Below are experts of layer 3 (counted from 0) of a mixture-of-experts language model. Rows are named router (the router's row for the expert), down (a neuron's output weights, with its number) and show model dimensions 0-95. Each number is 128 + 24 x the weight over its row's rms, rounded and kept within 0 to 255. Numbers have three digits each.
Before each expert's rows: a language model's description of what the expert responds to. This comes from a sample of Wikipedia text that the model never trained on.

# expert 61
First digits of numbers and years, dollar and percent signs, colons in infobox fields, and characters of Chinese or Cyrillic text in tables.
router:132159094153142165102110168114111101168138152198105123111143134126108134110091128122136154137173160151158107159111117125143145149135124135081107124125142114110132111116151125089101125137148162125126115113143115138142126107107095113168139128096064108132164140100090126155107154074139096121
down0:083089090178141101165097103112114165116141131192118139128095135145149124164116120127103158151132119131155126128121088157083139085161125112125127098139108131106129098123130140141170115142136168118159100116089084163112140134154144135153142128126061113115163102128121113129130124126142145128
down1:109117149113150151136123175103083090171128116103135100133101110166138175112104091142113139099149128096115148130107151110129108114112149128150098099128087154156139127119165109145141144119135115117143146119127103165147165093127134131160094155104111112104073148140118076157115145088153106092
down2:148144134132111134151118133125196141127139104143114075170074126149093086140115111117131122138131150103109142091141093101131171062123101116101117142119127127093094131112126107106105088152133123147147123136141123141141113140139118172188172127149105134093164130148102138164120127109118113140
down3:135104114162113124164121124135117158128148182086128115163118161093102098106129143119088086134107126133098093127135132168178147110150140106136133111127135125135094097155140140188104157135118152160132126159124137138107125138148108150124105146089169130107150133116120158125088112136123191173
down4:122121112111131154135111138158138145168123125061132106108144096119137109095156135109119143085126130133170112131125115153096114132140142129147130134161128126100095038119117145168131160126092098130116127122188098133125125138139090111164150134140130118129121149147111102124169184094132136163
down5:099132134086112119160103112067138156111118143154128120168145125109139121106174114141121134120106136131133112124114141105143128137079144092107141100102124174136116218085129126114124121110103144164094119134121151114146097186088119145123080089157127122135132126129130140103149123112139152127
down6:156187128132140162118114076174157127124119133113141128157079098150080129150118159122129138115116111126169134119088120123116161108091153117095118144123081119127073113156132126124180088126116164138122125140122108106129100119113114137118136082113111143131174132169174120146128134138131156150
down7:099180078153151126126146111107156105133140120152149084151134144134164079123114145113120085109142138163078140142125123179134123094121132131131166150126142139130106138134099113098121121086151121145097088146200127142123134144128123125132184160114135158151116139107104156123154113110115162134
down8:129118139135175165102123154118152119128167071135116149134122124134113120119130133071165127140158145165114152153102158117138130116123138165124122159169127098113136117158109127126091097147097119162156097110106152133060138116096096119129152127118152117165171153150147107140161175151146131143
down9:130132138123092134100106109071106156142204155153115116158123144135131172148126111121097181137094107161126133081134139129149135157143121155120161154198116134149127114116106136143145140126135171141155093111118120117121152127135125104119123132097109072123082148118130115089129126130134138161
down10:133127122105109105111108101126073177176115110129119147110153148094145118112153150147130143109115134134149149090145134099135120120120174128110140101110154115142098092138149133152096131166135175120131131085123165143108097114168187103134146167115110130081129183177132129142134122141115116131
down11:101085118136104146109158139146136116144179143143148130171131128136123142132135089149099150132151110115130156199112137140114157140160124140111109126118158099149119131119149126152120116132103149111147194157149154148132068089139151142142122115119091130202171093148130144146135114137138120132
down12:135128162107109128096071094069163140130095078149092170161165162102169109174115158157117114123128125148100154115106142140099155143109131125150167130154108127146153153081110124125098117115103130141119112135161119141139142135174113098122140127124142150127150129150143091138127131127104087113
down13:129110122114116151151169136147127149093142091142117139105098065141144106129123134093127098138141102155122144163112094153126145141147144157126149135112142129142130130096130133123132112102099115096111123145157203096149111140159112123143128139108144199165138097120096179076119105111113120155
down14:112116094110128156157108135115115161123131112157180128164131106122084132105146111102126146102092103069136107142131157170153132104117123116101123116134099122130121158104076179137101085112134125121109131144102130146111134130143151126070144156152166145121152153164120110066130134123102135153
down15:124197084095125152162134112120086105127127155129130117128158093134062169128117114145115089171135099168135138146146090129112102124140120147099171142156122108155132135110121145131114134094126146161141145142105130146115099148161110140166142133152105114073133133103145112119133115164109158099
down16:144118108119153158107118127119150155118125132159150105121145122130083158147163102091155149116152138152143172130176074136139118125074114153140173139126103141140121128140143138136135135130103100135144102161126098098142101153115130081123120121125107167127165127144150128079113157136178183087
down17:114123097180109181098180122102068133132148139120123103141076111136127127092171129120140120127185135160098108139131092119090128116166150126096138150143127142134163172134148118132133111121146161141114119126172138124137108132137085088098108133145128098142142116172152124146124150145144103120
down18:122155137159122168153114150136130125140123110082097099115119065105099102136110103112128125098119125118135118133118192172130107137116116105110161066115143107135144123123102151099126129085112126165133133105138131158136146117145097154135138132107167110177080077160109163145134113137119141151
down19:096135083111138143171103079115095136124128180120140132131133127095167168110154118132133148097120135084110151106167146135136110118115139115117108148153097158129135108162150134127128117115190121184117138130116140130138108097098177153111143076128116136088094131150122140131126128107120069127
down20:116138142179088141108093151124160124137139131122136133106105111184133089123118111124114110162140134150122118160140093130136126145162120111139099135115127157130119162143085093127167152130162159089141100125105137093143147105133082142120098118142140088153161132077108144137156176156094085111
down21:104110140128107083157114093107138157154107116158114066105114085122138101080136133119136118140126133133077107161118141110127151104131109140143110101146104128097125119136145114141106139119171130140125151107155136130085100114128113142063087148156081108089113163109134110133112138104129140185
down22:090112107139135147117163128172126105127139161107102123133133110124130096107138142092120093133154150129078123101125142111128171109127082120137129145146135077137140131116140068104118138137095148163139104114137126123115134110151050121113159160096145158132125131048111162107135124108134131132
down23:149102133121150109170149126121095165144087096144137151097122155134112183118100132119152129136152145077121136112150115165102127120160129142158142133124148169134142130124114172092147119127125137116097147125114133114143129140141155135073108133154076063146102130175118129164094124158167138137
down24:108109109171112138098148121095134110132153106112138116125114124081124107158118076157124163107135098125121110109067147114146169126126127151111146107168148125116076155109154139136141099110134094094111109124083139134105099141166097129105112120167157119166148157123112102132132152139119134065
down25:131142144149125171151121141138117143130134134110137160151110120116129114141156149128143105121160151120139165108132165160137130092130157099126093120113144103108102112189161137137147126132125127075093102100122111189086136133117157125103143092112132095157122133159168055150124141137148152082
down26:159138128144094139129144174174105117138174159134115096128131155101157097109132151115085149120142161110108151094110163121086107139144155113131122136098099096147104171126106135151095135114111151160150136118093176126162131152109133126088194094142132096125154142145131138120137143135149140101
down27:133161121112125146129130144156148169138131167097131119140114092125073140136143180136169134104131127136152125126109130084096139143149127119096140099152106118157100109096164137131144151164172104138161142130168095145082153140107101062173141135110101140156108135130110141129120146093106150133
down28:131096132074128164115110117100131131195136131137108150161150113143148101120081104099099099111118135180131140109119130132146132134092128130147122070144119140085152099133089165141137158162130170134087130176077136140115132114118160138151145143148135120141132125154141105147114151145169122137
down29:154153143123128165114151124141088150161099158117131137125153121119133120145111147145142172102115154158169116143103131147118127112147141076131121069140145144131155127109079119115108098093108129114152072123101136100135099133101097138081159155147118109136130139144132163135189103120169164121
down30:138142095116073150142102086102119158117160116130140130138148147141160153100129125079093122079157149176099163157121125134134125122149148084137115139128134139142140121123126110139137101105096104110094123144140102116122137120108081156132122108124135138118164130166137125065149125118057090107
down31:137116120135132144099139136165154126169096107166110111168123112130125126132135113157152166103129120126134156096094105117159166146088090152150163121130080137082148132138136145132142159122138093114100140123144115123139099102130126148169074116130139148157168135132164085099161152106142074114

# expert 29
Middle and ending pieces of Latinate words, such as exp-ans-ion, comp-lex, telev-ised, recess-ive, and prefixes like inter, trans, cons.
router:139149118132171156103151092142136116145078148179126093123157117084131115122117089092120142133177124097098091156140144143115133120129119133097127114145122121111105154130101148104138120126123120163108131113177106134142135061125133166166116162123081103139137168116091165136105139110145109142
down0:133118105138157121139166133159118116122136139114107110098119099156098158155123116142143124080156165154168113116128115107162132123190164068116143131128137126132122112113164099128155165153132115161117173116122117113114155105110189130131092104100098153107141089141144139101120127101143137081
down1:133140085158150170146131152120100151168166156119163146111112118134142122141110131170092147153105127171159156142120103168107141151126145137123126129146131156106079166165062179103148149110119124125128129113121154149111160120116093162119136123164125115102167119164133130112120114111090123116
down2:113141123106112102096148143130158175150111149113152128176133098158136161126189123162114118110156140160138110130177108086141153121094139106153111124100162176139132126123144117095144176111126108155116118136151120144104112135109144112123120115152140129099152095167145154084082159139092134120
down3:210108112094153126115174128137130097124160151077102122151159099137107133130130099160149122118183120133123112123152156138107101100167084122149155160113141094136122163138125092155129078124142118125128136160139131122144147148147103116132120151152138144179141102146135144149112137101169122127
down4:138128149130100107104164087152110134121111104117086133129149144135156111165137144191139133157101091118140119114141162119119104128122121114095127096109154163134202152132165124105143115146124130114145088123148082131133141136100159166147082119097157108090124156141128174092136129153128111121
down5:144137165129146133147125134128113153117159109149132153137099115154137103105158174115153107123132136136142098103156118125104095116125113042134122132119113136164136178133135155085117135127161086146114120154153144154135149127111090145123133119153141119144146107134125097096078045122141157128
down6:136140127156122166092089116118136135112119094162139140170165110129127151094136142131121169091112165174130154181116119121140118121143138150124099125141121113127087088159102103123133086104153145165152128126116154117122156121195076129096091159102134160141135139139093139110139121119093133126
down7:114082120137100098113111100132136108107104141139123161088135123129159117138138129143137090162156163103138116108107140115150146169138093147108150127144152167137127147091139120140095163154106143069131149128079128143145111136084162170114137092142132094151189112178126136111139123148106108114
down8:089142114131104088118132139154149125109139153108168113140117148103158133132123104139130139130126107128106135094123089133102069127083131181142103123169132149088116119119155149147127130121141146119126127121157134119138143151140080141095188118111108125159080141102135166062133147072135123113
down9:102139145116113088162100145174113131144170155112133136136056146104142139133105133174143114112097142090140128144123130092126133170173108125137138126142102148121125132139128145128119145094164096144120125107128145093136092130099126143124127070131135166129093087125109172125146174099099096112
down10:118115141121143142162125127130098108121129151117144132102093135161136143112133134094149113104116115115114173111124117122145124184172151081179081157094090155110156124134151123097123140135136159177123140132129123160124123110084109162123118082122131082112090102089134097147127134167102099150
down11:106136165128085154144136173146139114148116149099132158106135160128165114135125096082113108083152123067175147115120139123093128109135076159143113094094121129125167138092119158086110140106170127121112112108137106084103155125137146119144139133157124100109100133130092110132126168124136134148
down12:123116098099091139099146125112134107094103133114142117129175163158149138094124131109132089130098143114124182096119147151101147152124122167088147131092144131167151094138107133116111100141171134136096141120146150162134115107167136145123179165171173141147115122126127146131157106137148143182
down13:141154117130147139123106078100096155110139124098121116101088152178105137133099158110133173122142113096129135170101110158101158108154142123132157124100103102124127143144102141100149095111102153135099146099085128127166100099187136161132133138089137138135116114116106148146175079145127115119
down14:116112168116113071132163104173146146147161109092098114146082114130144120106113130136140135122153085148107065152154121150156165139122111178114087107160155131158142124098104124134146130153130133101152129116107112101130102148122107119131100157137152141128125137161103110144171104121085097106
down15:147162094096120130165167110105110142142116111127157180118141119108111118107111127115080138089111083123157135152109109137128103118142103139182092143146151130100143119141122156128154137125140076139095073119112119159150111118135084203152143151104107119107115121150118138117147103109113146128
down16:162105116109132112127095170158091094108144076121149132116142159131093130086162118114119110151131132143138173128127103064151105160089133154137108137117130147117141119095128150147093137121147103154163096149170118137136101117146179144111152137135176138134079137128143137129142161157099113136
down17:150106116133108137140186140144148101164112134129133128141160089138097107113137110116144126137114134133150115116117101138096151096086131108134120090158119103135080171131094087120128127133078131149126122147114118152154115121090082140131160165124173084139073119098113133160100159171138134118
down18:130159109096111106117104113154134120164132122196143150110142138143163081165126147116124193154154139115105144115139112123106115151132161139097148097109118090122150133153080163070132119158157141096145152093133102120129138103130157101124129118104132138120113134134138121154142100136139180170
down19:097138163158145187130135169167122140102065112149106156109144173165137154179102138125106101143149145119101145148139129120121144133119134132139184162071138126135175122146146140091114150113159117101108090105119131107143134130161160120132157119132130123138137132114162104153135100118119109108
down20:105139115153154156102165096165113130149158105124139138081112107120158121160123138128110180129151182114151126085128134111112145141118143129128121100162144085181087106084130159150132137134140084142091166151126143104134100125134151112091126119131148122100151096155100109144178123145114121120
down21:121112110133129165209122135143117136161088104148126115099125150121147115153140155144135133114118135100132092137140138142089112122158145151149132144066159146131150149118140145121161116145114163148136124127151136182181133159164125138127159131132073119152105127142127135109094081129175150156
down22:130083105081105180110132107144124119144134137092098132118115102135125116152102136140118117137149141137074063136107143090090109147149102121153096165059128121131123117127110118146136134122069107146144139142117154101150137125138112102111114076119129097125139099153112148141136159146107168148
down23:143150141108085147185126089140131112115134155131126164114150118110129098084144093126127074146141158152121104115140120166137082133143131109094148109134130147120090147113132128103122086167128150111138140187117127103156153160102103100117108137137128122194152104103177118105149113119131133133
down24:129056109128129112160132142136156129147136139142128108189122095115117122108155115107119130095135134156095146177149119137083123139142154136132083107147145133153102156126171138155150102107109146172117087122160127160115117104132107119139142163104113119145074158071126135126130112166158130125
down25:119157107102153134176168096141144130133166111194159150118131152107105128130129123150114119145156130126094137129088114127136093163149108125149140147153151164136130110157118148166133105108154124154116138137129104094128119135078140106119135136177145120189111101176173122133171144122096117139
down26:137105109111142110128097153142125139117164113159115117115141127072078102089128109146159132104124189105139099134148130152130142158119130130125164115104153103104096140089093160144116124133121141089099145168187100136119104133112088145153132138104108146119175116132105134133113126142114193122
down27:127100122109139118116147156146105114171152126181141162083125151152107115080101119174103154144101128155131118101140099139085102156144091171122121128135150106130096117119132122097110168127106193140122134095154097092094107128142104155155121111123123126135141129145106110155147134082120161118
down28:091128139135137146138160126157140138073191141130095142172135116163149145127092159103151154157127126118135139162106114179094124101133139118081073105109118136122111136138084135130143140165125152098110138153091126129126157140136141102121172141078136135144157154138103131140109101132145167122
down29:199126144131101177102091130101122119153143136115117118132156138123128109129134152132149136162087088129112152139156125133136113143154127114152186159154134151135121133140142163097135120149118082130098175123120113094119121109126084101109117185154169097173121133111084145142146134106144132115
down30:141125135147112132154193104117114135118100184148077087150156131125182130164125144149139106110155143168128118091083128087116117126144140124180178118098169125095120121122120130136142156139144144144115100110105170140153137106152154127106136141102105127167143143117092122141151131127113109145
down31:138177080086115102101119128145145124103171147088135124146153136083117100162120117134104143119131128120150120124133140135142157108096156094144160117106166121150106112161138102145107134107134137162139134080142113129148116139182189147117120123166129110070159128171151131146142104135119162124

# expert 50
Middle pieces of words after an initial syllable, such as -uff in handcuffs, -urp in purposes, -ag in diagram, -ald.
router:146161131144152144097100115103144117143116126150130093134174122059069082154105095123122115123162150116147085156133084090094111157131151161117142092141128111122120133124128141099111162112138115140095108135139154144153133086116082143178127139117105156147125117096108150152142140112139121125
down0:127110108122098124124096128134147114096150156087110144181121123131093110118102135143100092093124142101153114129150139136091149123121072135108117111079170152082178149118136108140127110143093144093102124126142127104143093111146081157141135099151131128109089146136146165156112137095146088140
down1:095083113165174113120153119114132116180132155122172148170111146135135157132170188134156145126081148138119118155122146126116120145152102119141155110095053144138159114158116153124119123166156137107110153110142133139136116084113097136104132141151129127105100135132083127151107137114117120105
down2:098134120130103179152139132144132147161182135153161140120133142137129129111173110103070113127077129103142141161115135137144126142109136099124107128095122098104147103169150118107122093100147086147100100157083102112107124090121122104097136142100182115110145149119093125113141113147093116155
down3:117118143138083115121132130105127095100122136134113158089146129133154149199168129110118111168117142141130113121133156105100090092074133067135120115134121187143140113167146099121154121181117122157148128103169110126107173082131162139128126111131119121112154148117115104125125102140125134144
down4:185122118128126158105107163151137099112110121115179133150142140107147106149092136158124181155107085107117169056177102133139118141143135125092148135108133099114112114133140095132100120132152103109131150113091106143136149183135122139146092170127149125121131160143131147105134138106117092123
down5:140093117138132121126096076063084154117102129138132125106152107122135108094145095103132106128070168152114118104117187118101108103113124114154127082128125152096132107138135102128151132115118171156124123116146124176102133117140194167137120097112119150153104113132141137119106132154117121150
down6:081141136144114149077115115118123152134083139083150099116112104141143140154121117118147143138130131133080104110138153164127129081162084112106173077130114091115145096137080137166130153118136093114111089155133119111120098148156128137113176121094124139137134109156108139098111146127153106165
down7:113136090159140130149095117206121102109108138126127143139145186147124108146104173141139086172155133175126140118121158163136077142119094096116123124129117147130142105122152145118117124129089127125138143170111084158133146144136140151107141112168117106143154121164139144122098137155126086162
down8:107168116142109140114171123137118097098129137135176138140166115142148115108137134133107128166158138169076145114093172164161119139117164127116115085101174111097161152134147127110133168156126153129137079097117103113163117102138157132141109133109125152125140128185158099147148107102125132116
down9:100126157112137102145140091105151116139131133102130119090112098117166143170132146107123144148118082129087100140123151197127155068116131122134104061135113132092097123122126165100118150101160111115142115133107114151114120087140106101132151155116137177134122148131132105170127107159115107146
down10:173118138085114107097125129089081088101074124112104136111125125120102150133116081104172137156182109097119118109110128157130138126157117106169142137089126124136172136122109148147127113114078121127144138151114099109153109130165150110119121109127131153147090097142178121139114116120086141154
down11:134107067137125123140131111133072172097102100147130145152100123098111121140111112155148119157112141142128170118129081136126125137117123128179127141147116162183108141112100169162127162175147161093134133132138102153123118126125135102127088129113096114093084123122109098101091119104105160130
down12:087143136126154104102152123148125182076117105147100138138159131128161134172188143151161117140115147110122125099147169099123120112134132166116157122127105127135085111130135105138088113109129159101150140139116082112104147112095148081135108125184105117093154103149130114111123139150124162152
down13:138076130098134107111142174112134113118168152100127135099132145115124113132121090077130137108144160115139077105124143155128155146108149115132109107095139120134162149091144157153127131147131069111154115178140153132142117148169095119120172153161164150146079118102145149100139143100144128146
down14:164136132146108158106158095147109126128114173128150132170096133131120123135159097102136106122128105131134154134122132176149163102132093134145142134165151121115146183073132119139140115169145094131102128174185163131106131143124103148120098120139119164085170144105169118118148134089138116141
down15:125109151128150113107118139098098125117117138097170117158125170135122147137155177139107121176146111140101102149117134133115110124134113149125092117168107161176112140125151110143158134155127111105165115166151093139113110179088107102100092153132120138093133166136127147088106188151115107153
down16:118128147105115120089110111147189118102148128118106111095099130171159133138130102103145168153127108155147168105139147094147161179146127110115105113105133140106182120204111138141125117121159089083140144085117166118149144148132135125146121110164125132153134122126132087115105136135104122122
down17:073124138120092135138155129186166125117134132137169138144152111137113126097173159085118117123122082103119128158123134135160131143166124138111130134144099125149129111115093179149142111144111130146114127107141144126146117157136151092127140105108089086184180143111112136132131117197125137155
down18:130165122099131115117108136159141169157113143128098138121150094152094157090177155147125099083109137123163134070105129133153117108095134123113111115123140147129119131141157176115064115084095109135144137151137145123145146133112147112131106145137149150143150152155163134101109083118069121126
down19:148182164117099172120134119153119101109123100103161142136150125110143123145142137140113133108084131120148143121117124148150148089093161177103140118113078130091097162110152160154073118118105137128146169135159163142124125133126120099139160139120097109103141149102122123159064104126145155123
down20:114116149096064190158110091152148130159179136140142169133124108099127101152122157136116134096145136121135101140150099105130119099109189140164137171118114094137122136125102133102125143116165128117121126128106127146129114121132119114185131136122109129072124089154085130093133111138101145130
down21:114118122117124120146147114145108130122161150150089159116140100142123137122157082119131133106169130106111124143155113083158159090150129132179179098101153137140165133144139164111137141113140136130185142086117099102066150164097156124100116128084124125140112128128145124072143136136120097139
down22:076127144123127151186131138116105113124137140105142144100089129114118175118125161138158142052149136092140104157125175086129106123173135155124137135132100125123130090127146134132167141135162116149116141096136131130152113115131123137101138127109087101087132137150111145118086163078100162122
down23:115140129130035126132146154108112100146149135113127133135144136102106141113146154132143125070137121171135124096109169068112081159133098060148155102072128148147168124157131124096140105131119104106124148136120125118162146141108130120122123176123109124143108144117113103127129124118137117126
down24:154080140180095140136133096121164176127131158135139118170157085159143106153124152132147136142153135147111156163103099133131140127137114111161147119130101124155113138152155095130085135142097129111115129176130134149094162147155097169150139107156136116146139112130087100163115157152153119084
down25:124142149127148125166111122108170141106136173086096138169124090141060114109162142128132139127143139164135136158129135143102158141142084103151118127125133107126169100143150118116130126148118127150148090147121118096085126142162148154142145165101095145153091136107154162157144166150182121130
down26:134131119083139123125128120192139101125156118120133140155086154115134150097119121158120115165133090148119151130124128148143156144109146160158117148143140168093107132173106141145171100134084128109132148111138149129119144134070119146121077161128094162123123148146136077130103120130144184089
down27:140113151136150108105126079200144105140126120106145118121129105118102142130109123105126126128175126160140159169129132137123138164126164135143121121152135131120118106165150132132180127091160142171166155155108148149096119133118132129160117103125168149097146086124106093147085122131178089162
down28:098153107116166169120114130121086203139125119146118090131079168091133138125126121126176146138152168102091163126129155126091162128133113150176115116116153114112119126125095117139134122112122138131121160177119167111104131134127117079127154140101132079112098113148099137137096122134124139147
down29:205096127087185152169092136098113121148121120092154086123116074143112095113131147156103125067114101132132110117120125134098141116135169145148152126110108117137120110100134130104145103110141083149158119142115140137138114124140119170139123141139184133094124144132133128136123115090101134134
down30:137150126105104084138143148132140148131125143101127120132176131089084142147161122129121099133095144114180128115132188179124138059129156102177152117122106120112076139140142135122089124122122095157096108118164134149101125100101105147110129130087133158112130136122109102149116148155117152133
down31:104157082125132110132141159129138155122189082138108124118115118169162164114139108090128132144164143124127128149152148131137102133135184108120168100148145137154132121176151137124127166156126172112163146147139126122147175153115106109108171105112148176147145156107121143102106135135116091105